{
  "n_layer": 12,
  "d_model": 160,
  "n_experts": 256,
  "experts_per_token": 4,
  "d_expert": 48,
  "d_shared_expert": 64,
  "activation": "swiglu",
  "moe_layers": [0, 2, 4, 6, 8, 10],
  "router_score": "softmax",
  "normalize_top_k": true,
  "routed_scale": 2.5,
  "balance_loss": 0.00109,
  "balance_bias": true,
  "init_std_router": 0.00875,
  "lr_router": 0.00145,
  "n_head": 5,
  "n_kv_head": 1,
  "head_dim": 32,
  "vocab_size": 12241,
  "norm": "rmsnorm",
  "norm_place": "pre",
  "norm_eps": 1e-05,
  "positions": "rope",
  "rope_base": 10000.0,
  "rope_fraction": 1.0,
  "qk_norm": false,
  "attn_scale": 0.177,
  "tie_embeddings": true,
  "parallel_block": false,
  "init": "normal",
  "init_std_qkv": 0.0505,
  "init_std_o": 0.0103,
  "init_std_up": 0.0505,
  "init_std_down": 0.00616,
  "optimizer": "adamw",
  "lr": 0.00171,
  "lr_mult_qkv": 0.4,
  "lr_mult_o": 0.666,
  "beta1": 0.9,
  "beta2": 0.99,
  "lr_head": 0.0103,
  "grad_clip": 2.0,
  "warmup_steps": 224,
  "schedule": "wsd",
  "decay_fraction": 0.456,
  "decay_shape": "linear",
  "final_lr_fraction": 0.0,
  "batch_tokens": 65536,
  "seq_len": 256,
  "doc_mask": true,
  "z_loss": 0.0001,
  "train_tokens": 645900000,
  "steps": 9856,
  "dataset": "wikipedia_en"
}
Below are experts of layer 8 (counted from 0) of a mixture-of-experts language model. Rows are named router (the router's row for the expert), gate (a neuron's input weights, with its number), up (a neuron's input weights, with its number) and show model dimensions 128-159. Each number is 500 + 25 x the weight over its row's rms, rounded and kept within 0 to 999. Numbers have three digits each.
After each expert's rows: a language model's description of what the expert responds to. This comes from a sample of Wikipedia text that the model never trained on.

# expert 1
router:510479469547484483506529485510540503486513535500486543523483517487492490485532486499514483469491
gate0:490458498492487499512531506483520517504502512514516540470522471473523523492451521523509451487517
up0:491491534502507524510453480536511501508480538505476503542448507528483492515506515448513515482541
gate1:511483512548562483460513460514517520483528431535507496462511452488522490469518486490545543508528
up1:490517551476474492521494508480523495545506582506547523532499517496463488473494510541479457474489
gate2:499480472504457547466491541513564527498470500483506491503486517489483500502477521500471498522503
up2:489514499473467512471465500524525543499516527488534517515489512524521463475462473524513527509525
gate3:484509484512532508478508481463514509483473510470505544517482470491546478505536518488488470531453
up3:499488505556510526541500495522476456472515493496525471510483459524494503479566483490465494525436
gate4:505524518469528521489503454551537469535521483518472455499521494483525490496509493463519502452475
up4:506483461504481552480516515455490479499497502524481477545510499470494542519480500458536466496460
gate5:496501498507540522504514517468488516476492473490479511530548469503467496508466509490505469480478
up5:517532519454499481569501525482496479487522493502528510515521436526512520541491466497520480484540
gate6:482475535447494512508458478498510476476530498466513516486547505493537520511483476471503476491490
up6:545523453502483484526467532539491540502503504475494506478488522484509488460489452515500486527556
gate7:469496519529536511506485542523485513490521512526480509523514506535506481536487503534546470489490
up7:496483485464524484514499503461530468511520457482540528488513473488457513466507447484499511498466
gate8:499458482469512516518509504474510510531489499426544469463489503499552487507462513495481479534451
up8:525475461478542498505508501475469500457483513493498507492471516464527466497421564492426494518504
gate9:488535482524563518508478530514445525542488491461519487484489474445532490479520458533523525488540
up9:440534515502491539506540477497545528474520474487479490517488543486469519490508524489527508521560
gate10:550496519493466488473445484518530510496444514542527505512504459480545512507485487513485498487520
up10:535472512498477465508466486533519516487475524547513536512500506502551458486516481496473478469491
gate11:534498489519485505496474487504521498479494543564544525459534481504472501523491454504462471492483
up11:496467509522498552489485501514520505503477492470451489536463481495465473484519485512505505526541
gate12:488520532513510461508503501482475471503474524506523514539518480473517477508534500504513510486488
up12:459532531490489522495513502495475460515524492507506464526537454532499536525503490501537515527488
It responds to: Scripts, records, score pieces

# expert 48
router:514471523498535492537514482491484536545541468482508511517509496498454480513491492505517541540460
gate0:468473493547493498492472478460479508508494532505487525474498469515494490490479463528468570484509
up0:503491517456514523525487500447468521487482493542514509508500507444494523579525536510470495492457
gate1:514464500510496482503549499486513467468506540535501544498478512472478513506508444500510515484500
up1:503450527506523433524468445484498502459497505512478494509448539518487535475507491467487496516496
gate2:503451498451471472498488490492476490509488518471530497478506487456495471496472462529468457495477
up2:514502493512508436501483492483449492479524510473473504488495517492501524488527479481450557518509
gate3:515522540500498526510550481460494513505474490509490510500525489489488490501432506509450525489492
up3:512514462511502522516477516537452500474490530483462462508458506500527461500471476466574484532476
gate4:483472505461515522493497488486516493490517526507468504510488478490483517446525516488528485493537
up4:484463493511488486504502498498500509492490466524548480530505483526489522489535466511439424474454
gate5:511490516524471534482513527518516532502513538558516527504513503505535472511522480483511453483470
up5:516545468558523547528484501496514510508463527468517487548525470497529465529503525498538474503477
gate6:470487494515545517480492483479508498489513489480503539515498491516506471473486475507462499485536
up6:466466462498478494485478517447461497509554533554522493517480468510469503502506481517508513486495
gate7:530478509469484516479506518553548473485525544501488516510516482465501527513489455528459508464517
up7:514509475504460500560457499507511448469498506482514524457475496530502512549491451476467507495491
gate8:501512500534477513534487461526511514506496492491490501483555559473467469439482492467449534449505
up8:501525481530499537491533497498541478534472500477495453506535518487517518511493524536521518519489
gate9:447552520477506481462529494453503457442497493518512504491500520491494451452525505511483483472458
up9:500530511484482510475580456517485500447500510525502503506523544497501486494539514484448457508484
gate10:520530487530480459523478490502484526516513495519441500491499464495489494487496502537470498493469
up10:448506523515487517507514524532536506526458522452483540511481476542509469548459495480478513473532
gate11:497512510508532516505499497511503494496489526506507534476496480516481530503473439487498535497474
up11:520466512489499534538536485494499506468439488507530494517507524479467481506470476504499511497487
gate12:501447500492505490507443479493472504502493489490467519500489495541510530481503500500533480506496
up12:492453495453524479513497464495519493469503516516483518502480533522500534504539532506501473488497
It responds to: Table stat endings

# expert 59
router:504531472497466519446526514512448499526508467521483515528534536453559479478566528485514497493525
gate0:435513478530469509481518522510503481508505472443520509532487535512483560466493527500543497481486
up0:492489494455505529496490466521511499530495560524535511501481496485485497509548485468458527500464
gate1:494527474442480474524508473486505478477484511504462509487491511477523461475518505488518463483500
up1:516485478565496537486533526530483464468523508514522434520470504542522472560472522487518454508492
gate2:534543482468503519518528489498501494534466479486518498521555503504468477480515493475525510506445
up2:546523477504531488484520501476505504517536503564507465515533527490472513500550454466514545505482
gate3:508562472506483514488476496474470510463498530518462482476493480482527461478495509496479515504526
up3:473558491509519524466486506467509501492507506528509482481511495493523469509513489483539496522493
gate4:520530482492481490516500474519504457495482487450528510532487527497511495529500512511525493538517
up4:530498534491515468464486542471534524522479485450486500478497536515470486502507506490490506476520
gate5:532512538536519506537536497503481457502494473488494501540481462500465492503487481526550492522523
up5:525543523528519492510488514528472488525537450451524504545482515453530524500509495523544506501512
gate6:498489530557482497551501450535527546500471480505524535515508480510503499532486524521521506511506
up6:473477528506512518548515491524497525495494472469502494527500462514474540474491459505524504494471
gate7:478495514467483521494535487526536498522467494505498485442519497525515512555498521551500453515516
up7:434496454518474527473474504498512514519498484470503539536500510499506523501524541516493489527558
gate8:482498468487519468516497492461514451487455469509495499447504518488516486505489485537489487510536
up8:494482454517497514442505525496490524503571496503500536499479456477508530485530549486505531535510
gate9:477488496567495490480522500486535520511498507481487495538502437506493491474525535508520503485511
up9:485471478443474477506487500479497483503514504511498521502471520509490481521518461512497576507483
gate10:513519456518500473537455483518465484520561542503512488506452540487491532474526513517499502463488
up10:480495528514477502478508562511498489567492508466486502499498515489508508496493497495492464539472
gate11:546492501509534459468477469492470521450503502531481491464526499502532492521514499492498525522516
up11:523523488509499547484519520524496550468529530502501517482567514475517471474505525477498501506516
gate12:566494515502531549542529504485511516479475482503507470514525493494476513486522498525508552530486
up12:493510532535535495550505494517516473474475501466534487490487491487466510550421507557508500549505
It responds to: Descriptive role nouns

# expert 12
router:513478502495516501534458460526505480482472484521502489484455546477495525481547484467472509471476
gate2:542507511497509486492500489436441487486562470476509515516492522490479515512502527545470495510495
up2:477493516529533544524547521523480478488474493502488485510505500543474501497482502458507530517484
gate3:527512513525486492451468480486493466494505495483497449545471450521502499529474446499503507482493
up3:505470488476506508533532458494496519526472515532477491548521446540506502506515509505533474518463
gate4:472495494475523502483459513501526484500521466443499459500527551461542538513499477531487495504518
up4:506493513450492518496488489487502515502486544506531503564518487503490438502529480538513536516451
gate5:453511506500529486543509480483526467496522474472517494521488528545501502514458508463528463451530
up5:484472480526466485481508490523519534481489478542498497493501491497521475494533520507463513509540
gate6:479475496548482472483485494516543502498504508438479489473512494517527525483461505489501527531500
up6:543502514472527522509519512493488484507534513542530502509445505504469485495518488485514490520490
gate7:497464510519514513502522502503502490510530508520544505503504468540500496512486490513490484493490
up7:460497500478504522483470529488503533496500504506504491487468555511480497507516515491499530480536
gate8:528527480559449466528495555485534476506518507489503503525525485533489485499468473486493487481517
up8:505535480548424451533484536514531485494516504513499520523508491525489498520484479502510494496523
gate9:505525471453488530483520508484501485495473490458453506479519492518506473482506463514502529533484
up9:501503506501515476516472469486497482524480462513500503518538562524511483496545508493506522531489
gate10:512495521493507454497479490511523484492472458499500508476494541486502485476497517521457451456490
up10:485483502506509502533488470509468504514513519479542532492514489514481485521506526538475516502489
gate11:469536544545492512457472481520485517577495481457471484471486521508505495477528445508532484505494
up11:483506511509515541489477482474531526506523514470491463500496505515482487492528502508480459482507
gate12:499492504495504497511486547496540450527511511546531498458473463492534556494507509532476476484486
up12:498507436492456492471463492516545501526455479502523554491485524496540501488514451511476513534502
gate13:500525542502464519505537499486519507464523522469480442499521487523523518510515500544485465507528
up13:516456486491492521482536480509476469526566477547511492484519478493504516508493470477491485458487
gate14:506467517523505447515496493487515514481483482467514482530461525512484473510513484475507437476528
up14:503522515504469497490488529507499521529521499486474527459536493510508542480500510508501530523465
It responds to: Table cells, timezone digits

# expert 14
router:548502497535471497522489439528495511504446528484469481461506480475509470486512502484509445516473
gate2:530467491525485482501514477476497498457512501528500511472476496512489487493544490549524507478509
up2:500493540487463487498482522482502524499512505530492484498516512494539519524491486506480499468477
gate3:472498493511482503484498487492493547467464485521523485459539487471527497456513508501516489484522
up3:481568525456513507556458522500494523479510497476513497478516439518527506491483518510497515540506
gate4:510488498522506501507486480488515507507469475496483449460514457538482471500504517472535506527474
up4:479494519486542469529494491517480484496480511482526537507558563476461475486505483516494519519431
gate5:514486519548480490493486476560513493502518443495521519454526536493491519500477489487553464504559
up5:488500507505523509498519503506496471503508539479458497510471540548502477530514509487463519468548
gate6:556484469509508504462472503473467482496517485501483504487510475525496485506528456487495531508508
up6:479493527519527513543494510478494513525494487527486531499489494480517511491514478460484482460481
gate7:520458493533534520472487452491477532501485486513512527534511504501500455503506499464472445511541
up7:489490459495516510515514460494467493503505461430555477509545532465564452493507470453498495514472
gate8:525457488488469501477511485460465511492527468523505507500419469476443470517450499497491494529479
up8:504465538461480491524514474491512500520528460476494490527486499505466512486426484498519493544511
gate9:472506506452507453487504491494519527489470525492467568447488470499563488545494514537506532529525
up9:498544513561537531513509527522441529495525509512457490489527501490487504523478499468517489481527
gate10:495496516482480489493463477512514509486492477481542445474488512494492481503503529504520492507525
up10:468471479529514488530503498497504451510509495532508524515484481491513496569531495476494488478513
gate11:490526486523471475458512494529475524520468509485471500499492470489537481518496482521468503515468
up11:490546485541475478467459499498503473527487535463458517505482529535513539503480528553501534482489
gate12:477491529548457456518519469507533466492502501496479497476471510498472481467529491439549491471453
up12:469503521515501479489464477542529498544493459489499460520513505450500488448497499477522457527543
gate13:463485522510534529479502520525524481477474471510524516476493484513478457502454521500512499493513
up13:479514490477502514527466467481515477506517544524496488478466474484496508496502466453472523479461
gate14:517507511564457506535529514528514509521497522478492507445466472486491503491497496465487510501496
up14:537463510500500484453477473494538493492506502512489501546555480473519493491505512479478546490535
It responds to: Infobox field labels

# expert 25
router:541491467536498515495526494481463468508524495494472481508523529453504527485525481511475495468541
gate2:469503468508534488502514531527498484507493489465506500513533503524546537486439500489476500525483
up2:497472510482535546523493554534486513497531514469513512494510509507444528504459512473485503482481
gate3:491508443490568499528475500487500521492464467502522471507529426515500510476496492483521470503523
up3:543479512509490510473479518508493543445477500510523511449518494509478506498494452471434506537494
gate4:530472483502549446539485466493487522538513474511502518463510488494515502473512513520490510520465
up4:508502495510555437560472468486491492486491507467496502530545488493510559504514486523490469473550
gate5:547521524544454501472496512498506467520523534491534510518547464527529493461501500472470477489494
up5:503488519483485524494478533481514491492547509488480511512479503512532489478491476502502484480542
gate6:508533446474509468504506478495471518474484540486475509480528519501529470482520520465512534499515
up6:530463545518502484529520531499499506510469542508511495503589495502515516534487492501497528510458
gate7:482518507490479498496513488452504437452482457488479509536492500503536464558503511504521473487479
up7:512500501499508517516494516481470520515459511489488477499570497496465524517521520530478519518471
gate8:485506521511490485476528514521489504455493532448499534503502480498536513468514536515470475537474
up8:475524481460490451535469488487479494461537490501520510509487501457513507460520477512538526507484
gate9:556468465439491490525479553499452504527516501529485531451515516475511536492499494494503506504506
up9:534495521497507488477497473516487520485491484474483485479458520518477503490500449511485478540514
gate10:557482502510519510533468518477460517440507527473519517485487461523495459490509468503514470494448
up10:499527534529465482506521442508526499490502448505500514520529510501542493546496511526446536506553
gate11:501535541538490517502504519482564456520493514497514524515545464484456485484467513487490520492496
up11:471508521480500492508507492521530523460471488519502525450475479516503497511473518458458511486489
gate12:549520502489524475519470525505457526555527515481520485483513506498464556496476482485477482472519
up12:532548479511535503467465509508468515517533504521520478500481512511517512501525515497512491482504
gate13:556466513538480517523482508489491474513499512512498457467513517493488528510508468506526511519530
up13:505480489482517462572484479486516514524574512517510526472471488470508488542487492503522510491519
gate14:546485478510506462481473482502529466497491492470478523494503531514482498489538486515481505462493
up14:527492498450434485503548520469512515538518501530505507524512510471526454498506492502532485449503
It responds to: Descriptive adjectives, architecture

# expert 6
router:505547481449526508487495519491471456511519473456533494518545524467493545464498491532525526509505
gate0:518508495531527499525511541480465489535506466496521520521524502453465462510505488470492483496524
up0:466488463511521508491498486501498485487539439480501478514513490527494489512521486483454504517524
gate1:491512530498450535507533469491498462509480488506476466489490493455512476471475511451496478456513
up1:548501488553511488518476526478474534519564552517495536495517499484465537510518516508471493455535
gate2:482497491511533461484518505483547477503499487493480496489530491513522513488526484495498493504501
up2:487513536499526499464523544536517472515512460500504494510494471537530514473495490491512493494478
gate3:548510507492542545482474498498467492517454467504486492507498488504525495478467511531509502518521
up3:449517532488446487496528511482520495549558527512505474510506506519446490564550493451522504529476
gate4:510503467508489479509510466481507487471514487473500530474508508555426499488490563476505483508512
up4:467493447499513469521515528499478489531494458480518510487506470546488522481522469470490459487472
gate5:518505455507477462533486478511517497500502507509520521481533525470493544466524477514528531463502
up5:490485532483501509481470451486479515552455507510472540561500516473482455516514476464522540533497
gate6:483503522495516523537508528520488516474501489494467464472512500478482514506484482519509481536530
up6:475504486511513492476522488514482514476494492461517429519511495525519497485524514532514498490514
gate7:479497509502542490492517474504486563507500507454512494514510492490532505462515530509538502475525
up7:480494464523519475488515485495473531478518479442524447542559504489528516477473513500496496491542
gate8:494493457502489482489479466462473516499512500496508495525509487483513499526535467504538511493480
up8:519497497495526456505547512528509497524465471507472535522515516471468500465538522489469470504505
gate9:548508489557510516487485478501456526489431512455478526518500473527486477543491470517479524546505
up9:493528451510532507504528475476505538539507510490496491527498546472453514512529507532442532468521
gate10:517500517512492518491509501536497533489518505473534465539491471547538468518512485529505451515514
up10:452491422513505489486519481481498495518468540512469520507495526480491497566472505476455498504500
gate11:522474542502495481499454491499509547520498504453499472511511508540484489524481510474469505461534
up11:496510479480491500486508536491474475449489510467523462466577475456498574476492512491514517517470
gate12:493515562510568464481487525483465483492544518491502493484496504513496497514488494505504510519495
up12:486502538490450488487474488524546541510466492449489518502496515471546483499503495502502520509486
It responds to: Letter V and -uff

# expert 58
router:491482481527467506446487521478531523500502482520440477490507479488490501499527501535467463521525
gate0:485465503504503514481540519522458460531507471500477544492488504527551488496458504517522500504507
up0:493550521502492471498461555486497540542516516514488473533475470510491472515514535504485494514499
gate1:519524483464476488527507502501492501505467524514522469494533489535458487476518494465527504485488
up1:464510482494505529505504515471455507510496529477509502505485489495510495501480491541519486513540
gate2:477479518498509479501494520470512469502508509474502497457520530501509517515481513511482484506471
up2:460503498436469490524553512479527464533478470496458471533520540520498486509498489543483469528456
gate3:528491515551522470494507513500503481483506483555499479509490456500485489510522520489491499505514
up3:498492502529521480500499509536494464442502504519511515504488481483519529534510519488481499542492
gate4:519475528518506530522481483519465470484474465499492519510489451555474520522520480473487511494533
up4:537479500448482489507503500523469474488463498488501534525501521535497487508475520521508499519501
gate5:489468538554476513475457515502446538492497508476514483492470500504462472481489507534516481444491
up5:498505521469528481493511516516501509500492490515504470489553493481508524480501528494546489529472
gate6:486490529485510478486494543516500502565497470499484474504509467507492514503505489521493545524519
up6:528542503549509520482503505501528480517483559567529460507489465542483505526501487457489490470473
gate7:509476542523513477499490472459456473460552528532511502467500523523481492442509508487528514505488
up7:493481514537474495494522472492481530474519516512488556490513491490468494481514532526535510459491
gate8:502507510501511502498515516545469523541507522506504429497462507560464508511510452493489489506478
up8:488514515546520467529484441454527497480537536497510502465496482516493455526449525471488476474480
gate9:541476502504547527544503497514449540491475490509535469448485495533477498486471482497540509506475
up9:485483521518542512483518456492501488540533486494494517560514561491475490485523520488512466462504
gate10:491535531575497459511516494537490517465508474513504492471516495469549521534505483505478516488532
up10:456500475529462497520435487486495482501525463525481451504480499503499489480537503536491457478483
gate11:524504505508535495510488459524559442478456509501514503518503495464510501482518503525507530497534
up11:465486509494495495512486482530499469509489507479488507497527515445516522529498499529491560495527
gate12:488511465468512526469503511497533488503482507542528524513453490497516479528505510514498532493486
up12:507521515462470480508487491530516481516496481554491507439513481539494534491496496485491520476508
It responds to: Section headings and headers

# expert 29
router:539478513482499506481480535527491470464517510508466467547566536477500498498504500508483514445467
gate0:530513538509559507474513513518477500505558502535505529471514470501416486483516530481525499491519
up0:499474500521503493458492476518475499518546556518452482494507477493462527479470502529513494468499
gate1:496512523496508490479418497451492523494565477468490452518551515488522446494506516532534480479474
up1:492488498470549497491514493494549496505498464563472520513470511485514505496487522526531546468525
gate2:492455500547551476545531530513477501489451458497534483550496442558514484513526484496505509471470
up2:497547501495559484472473492535518537466504510544492526443514483493519497485514494494469519493461
gate3:479499469520492459522477509522535502490478483546480491481507478529547513500489509510475435482515
up3:498456502479523466427535466512487536516515506503498501517457511518490520505477514504502488483535
gate4:497522523496513499536489513500478474482448462490534520505518472490474497479533503544519495525515
up4:505513511476469445486532500534487506527476538505516519503457477460507484485534515519505496508460
gate5:509519506492538495485487480545455500547520501544477559453509519483508447493499448574521519440537
up5:464477471488478513463504491512509461454474484492535501516476488503537510490479469524527498478475
gate6:515475529539463527474476492516525485466438507503472545501515501525514468459520510508499466487481
up6:471493533529526472521530455510522511468513491452477509495498453494484540501537566511490490486520
gate7:518451495495511484486492503473528501482485493478535481466479479533514461457469480490495525520511
up7:483536518514455470535522510537491483500481495450448534512525517479493506513486500528501506495501
gate8:484552489470549503492516505482496481517485500515461488490552472496487538505505497506495530470534
up8:515525495472514500464567496499528514471540502542471486494514506510457463504491477525519528512491
gate9:510502537507506541484485522498500491538490481477468490513499477535510517467521527523525512467482
up9:520468531485514462480500486423537514491511490486533518477463490476536482503449483524502469465500
gate10:495492502530510497499501446525498478523513524491525493466489487531490524501446533477466524464518
up10:470518460519524483523553555501523459466506513544546527477484529497497453517513500527507519513531
gate11:518502470524512472530523492499508461490490475468566539476497516484517505480564474458466521519525
up11:524537486564468510489480512498515481524471495540529511525504488485483524472513543468505511481513
gate12:486513477499503539530468508540474494513493488499553511476486493495516493504493508471505495547541
up12:504511474530537478507525451462484507480501529490482512496530470494480539486519505516497499481484
It responds to: Ordinal suffixes and compounds

# expert 16
router:423545493481476498492556514466528493453468475494473493493458527481481489494472515459556478525522
gate2:488493523492477498476473488503491460507487489518484527464526481535536469431479508517456485509499
up2:507517474539483500495463518532503536526536491489504494517531510445499537526500512474503546482512
gate3:507516474475483518518485495507478514453564523505509529536490462513481490484493491490508494532513
up3:524508579532479467481490475477534493547493522528495463508532433479482504496553484534457517507478
gate4:523468474513528473509475498518500517483508525501530524482521513456516471470497525535469481484470
up4:507531492501527498542521559480497517529506451456525480466504507485511489509474508484501493466496
gate5:475528490562492503504474492518491512502487495492518476468509515523487522489478488479463466479489
up5:497476494504462455529514474519517566504500455468522482485521509478465502524441499517498453481540
gate6:498464518506541496505497540507516513511521487494500494469545488491497564526519460479495467494453
up6:528493530513484513478466523519526478483497498522528482495518481476492516526470529513457507502492
gate7:515532500531555493451508439521480494505485481483506512494506489521593493517537501509510485494496
up7:475526469514514498521489496484530508449478517504492507479456514473493479547476499484518537502501
gate8:522454529479539500475512479486478478495496523468469511566486481528477488486468505511466451513502
up8:521544555520501491555486508501501529495487472525460484521522472513475515530499486552493526485514
gate9:492466515515531471473502409461486502512529504499555523531492525516509529542524489522511449522511
up9:497479507493503463526478473464529494554516508517551467474481500512490465491477530526506511485476
gate10:524504509512529495505499499488504503497531497516481518458528547489515475488489497494463490444495
up10:517538509481459519507516487495441518533523511508491500505500484559552504512511468478483555532510
gate11:505510503470522498522544486495507533527485515490513495477514509479520469475475460495492480481461
up11:495495509484477508478493485473533478474459471468522486535529504506517505431466503542519464534461
gate12:497465548539534474527460479463508496530473478491488492488531469489526517500518519538483475504468
up12:484507504521561503525502455502485520500490486513515442475515490436513514470521492483492536506461
gate13:506505489530520501517459449497516457488509473468541499487499486525529502490513474479489494504505
up13:480474484477517468470510517524498527494465528503509500513493529535537511476483496498498512505504
gate14:539514527488473525476509520537467441497541527465494476493498485515515547582490508515463519516494
up14:543469513489532462576514460497515528515516520516521515525508499471473496499518488497468522479474
It responds to: Proper-name word pieces

# expert 32
router:534514474537499490504458511497531533509511492524448555483530478507480521518526471534506479521508
gate0:506516520552515526510500554458471493516522510510524471459478490511494488518524511525536478486505
up0:454471499460472521512447491521541475512474487469540513476497493476535536511498459526512505501491
gate1:527509498504498495518494509491449492548515489515509493481471555473493486449417521469562518513525
up1:472533495491483484480511460455463507483481519538487500527518497501566497490528520493471518514465
gate2:527506450450477520496517505441524478546518523493506558514496477505534483485525488527543505457507
up2:449455528506474546521495517524516504503484503489528528468497497503497488517493475489508490517481
gate3:507499478492493491481529473547481497446510506498470524489492457510487527500487446496465500515544
up3:529535512491538532491507467477477510561478485470491487501512523513522478496479522482522507475504
gate4:534504518441472534518506475465472471485539527488498494481541478482497490487483530494513498491505
up4:511455513443462505512482491488509490471552526485535532517525494507511531507523480539512487460542
gate5:506515495541519505532442501509516535468482531484515495504462459493490522509492483487485479518479
up5:505469480500467523536498543491530517498511533506555502529549479492524468480502497543495485452537
gate6:519468543520489493477472540538546462519496525527509506491479493532521495529496526515461496511516
up6:499496537497520517455475521518527495499490533519499501476503492539494534510499481461516483527501
gate7:506475502516528478493506472498556476517471538446489452506512511466503470472523500535514505470466
up7:523493532514532491532479479531511495509477560474549533476510522491459514440508545515532541496475
gate8:525539518437513474494561479476540481445486544479466522507495525496522485515520483472493498502476
up8:490468536501493464510515495522513465494536492501496499510487544506506513500474546460464476477497
gate9:448496475512466510479479497500504462539445510484486517524434457519533480527531495520491499513511
up9:507483473484537492525523465516460522480485520523546487460497490431475492502486503447515491462495
gate10:481469514515511466463538518547447495534529556501540519469477512489507470505492492509494502484505
up10:510485556493500539505464517510535541496458513508425518527518456493504514524529470493516492501510
gate11:485481513494484493477507491451545492465468483482468537516497516521506500467512503497496466496488
up11:525498468506487476491494498489509492503508470532456514517486486500493435522516526506540452514442
gate12:524523482494531500523475531540481499488497509507463537445492494498457490523485437513441556489495
up12:529505526489533465476556439450508472501527489514542472520521521492488506483484552460552484455507
It responds to: Year and number endings

# expert 34
router:513532502484489465526507477495530531517482520501489557551507490503481542524518499520494520502481
gate0:496499526547517471509438511465496515486472500499522524528493517504498521518511527467482470473458
up0:495509515521515497478483562501487511504502507501492535476473468498538504518501525551507507499521
gate1:503509468488518508476486548501556511492541488515508522519507530519496524476515530568516507451500
up1:498518481479498512568464493544511547548503459486477528527530485507477484529514458532534510470483
gate2:510494491560436507489505487488470502530480476489485487498502532520508479495526485516536482484450
up2:475543533488531489584492517536510498484534501473521469462533510493486492509493544473526494514496
gate3:429465536494478498527520494506467475509450523516516495509493501521520519482503494495465513473502
up3:460493547477491503480504467466464513485485462495494509508493517523526518485547499516465529478508
gate4:494461513527508497475450470495530492484487477485502502474499455487524516498479467512494481472532
up4:518511468521507457518480538470471504506487484483537453506508540516496536503523519500492536520488
gate5:462508515518534487505473509491444505440475484527496481460535492474448491479502496452522530497505
up5:512496496487473496433479481478445506517477455476466530515489556522484513492515472551524469487513
gate6:439540476483484494492446466486484502475521530511483512545478494516476477478516498488487482435461
up6:540513500475523515486500467516522469471479507475480478504480509552501518525497478482495522515492
gate7:493501479516480509543463482531514499529502489520484518520535505486521485512507435512507509500511
up7:495484504519496498483491539498480501525506473497533479474443522531535495495517494500528549515458
gate8:516519529548524524500535467558489497510475510500510498505500497508513527493544494546498512466496
up8:496517505511497492507499447448509518523456504508413476476482516484480485485497512483484486541488
gate9:509488532470486507489481474495531519525505470462498520509540492521482465516488471516517505503515
up9:541497490494521539509493440510517509468450477501495519539455531531503501501451434471493483456518
gate10:519500512503458504419546508495528494535523484509520501517456501477536451526514545526496466460492
up10:475509514487424511475472478494545526513559463465481462536513486506463478516516482520501499496494
gate11:459511509482492487516523488517503466543505559460496474518485474497475472512497516500481490492524
up11:491477540480509472513487488519550500512455554513544505523501544449554485491538531529493464531507
gate12:516504482470526501508504514506507539509513512497470515525466427488478479507465554489554487528474
up12:437515524553513501530511553507461475530512519436502483477510534524510518476484474499392548512499
It responds to: Digits in score tables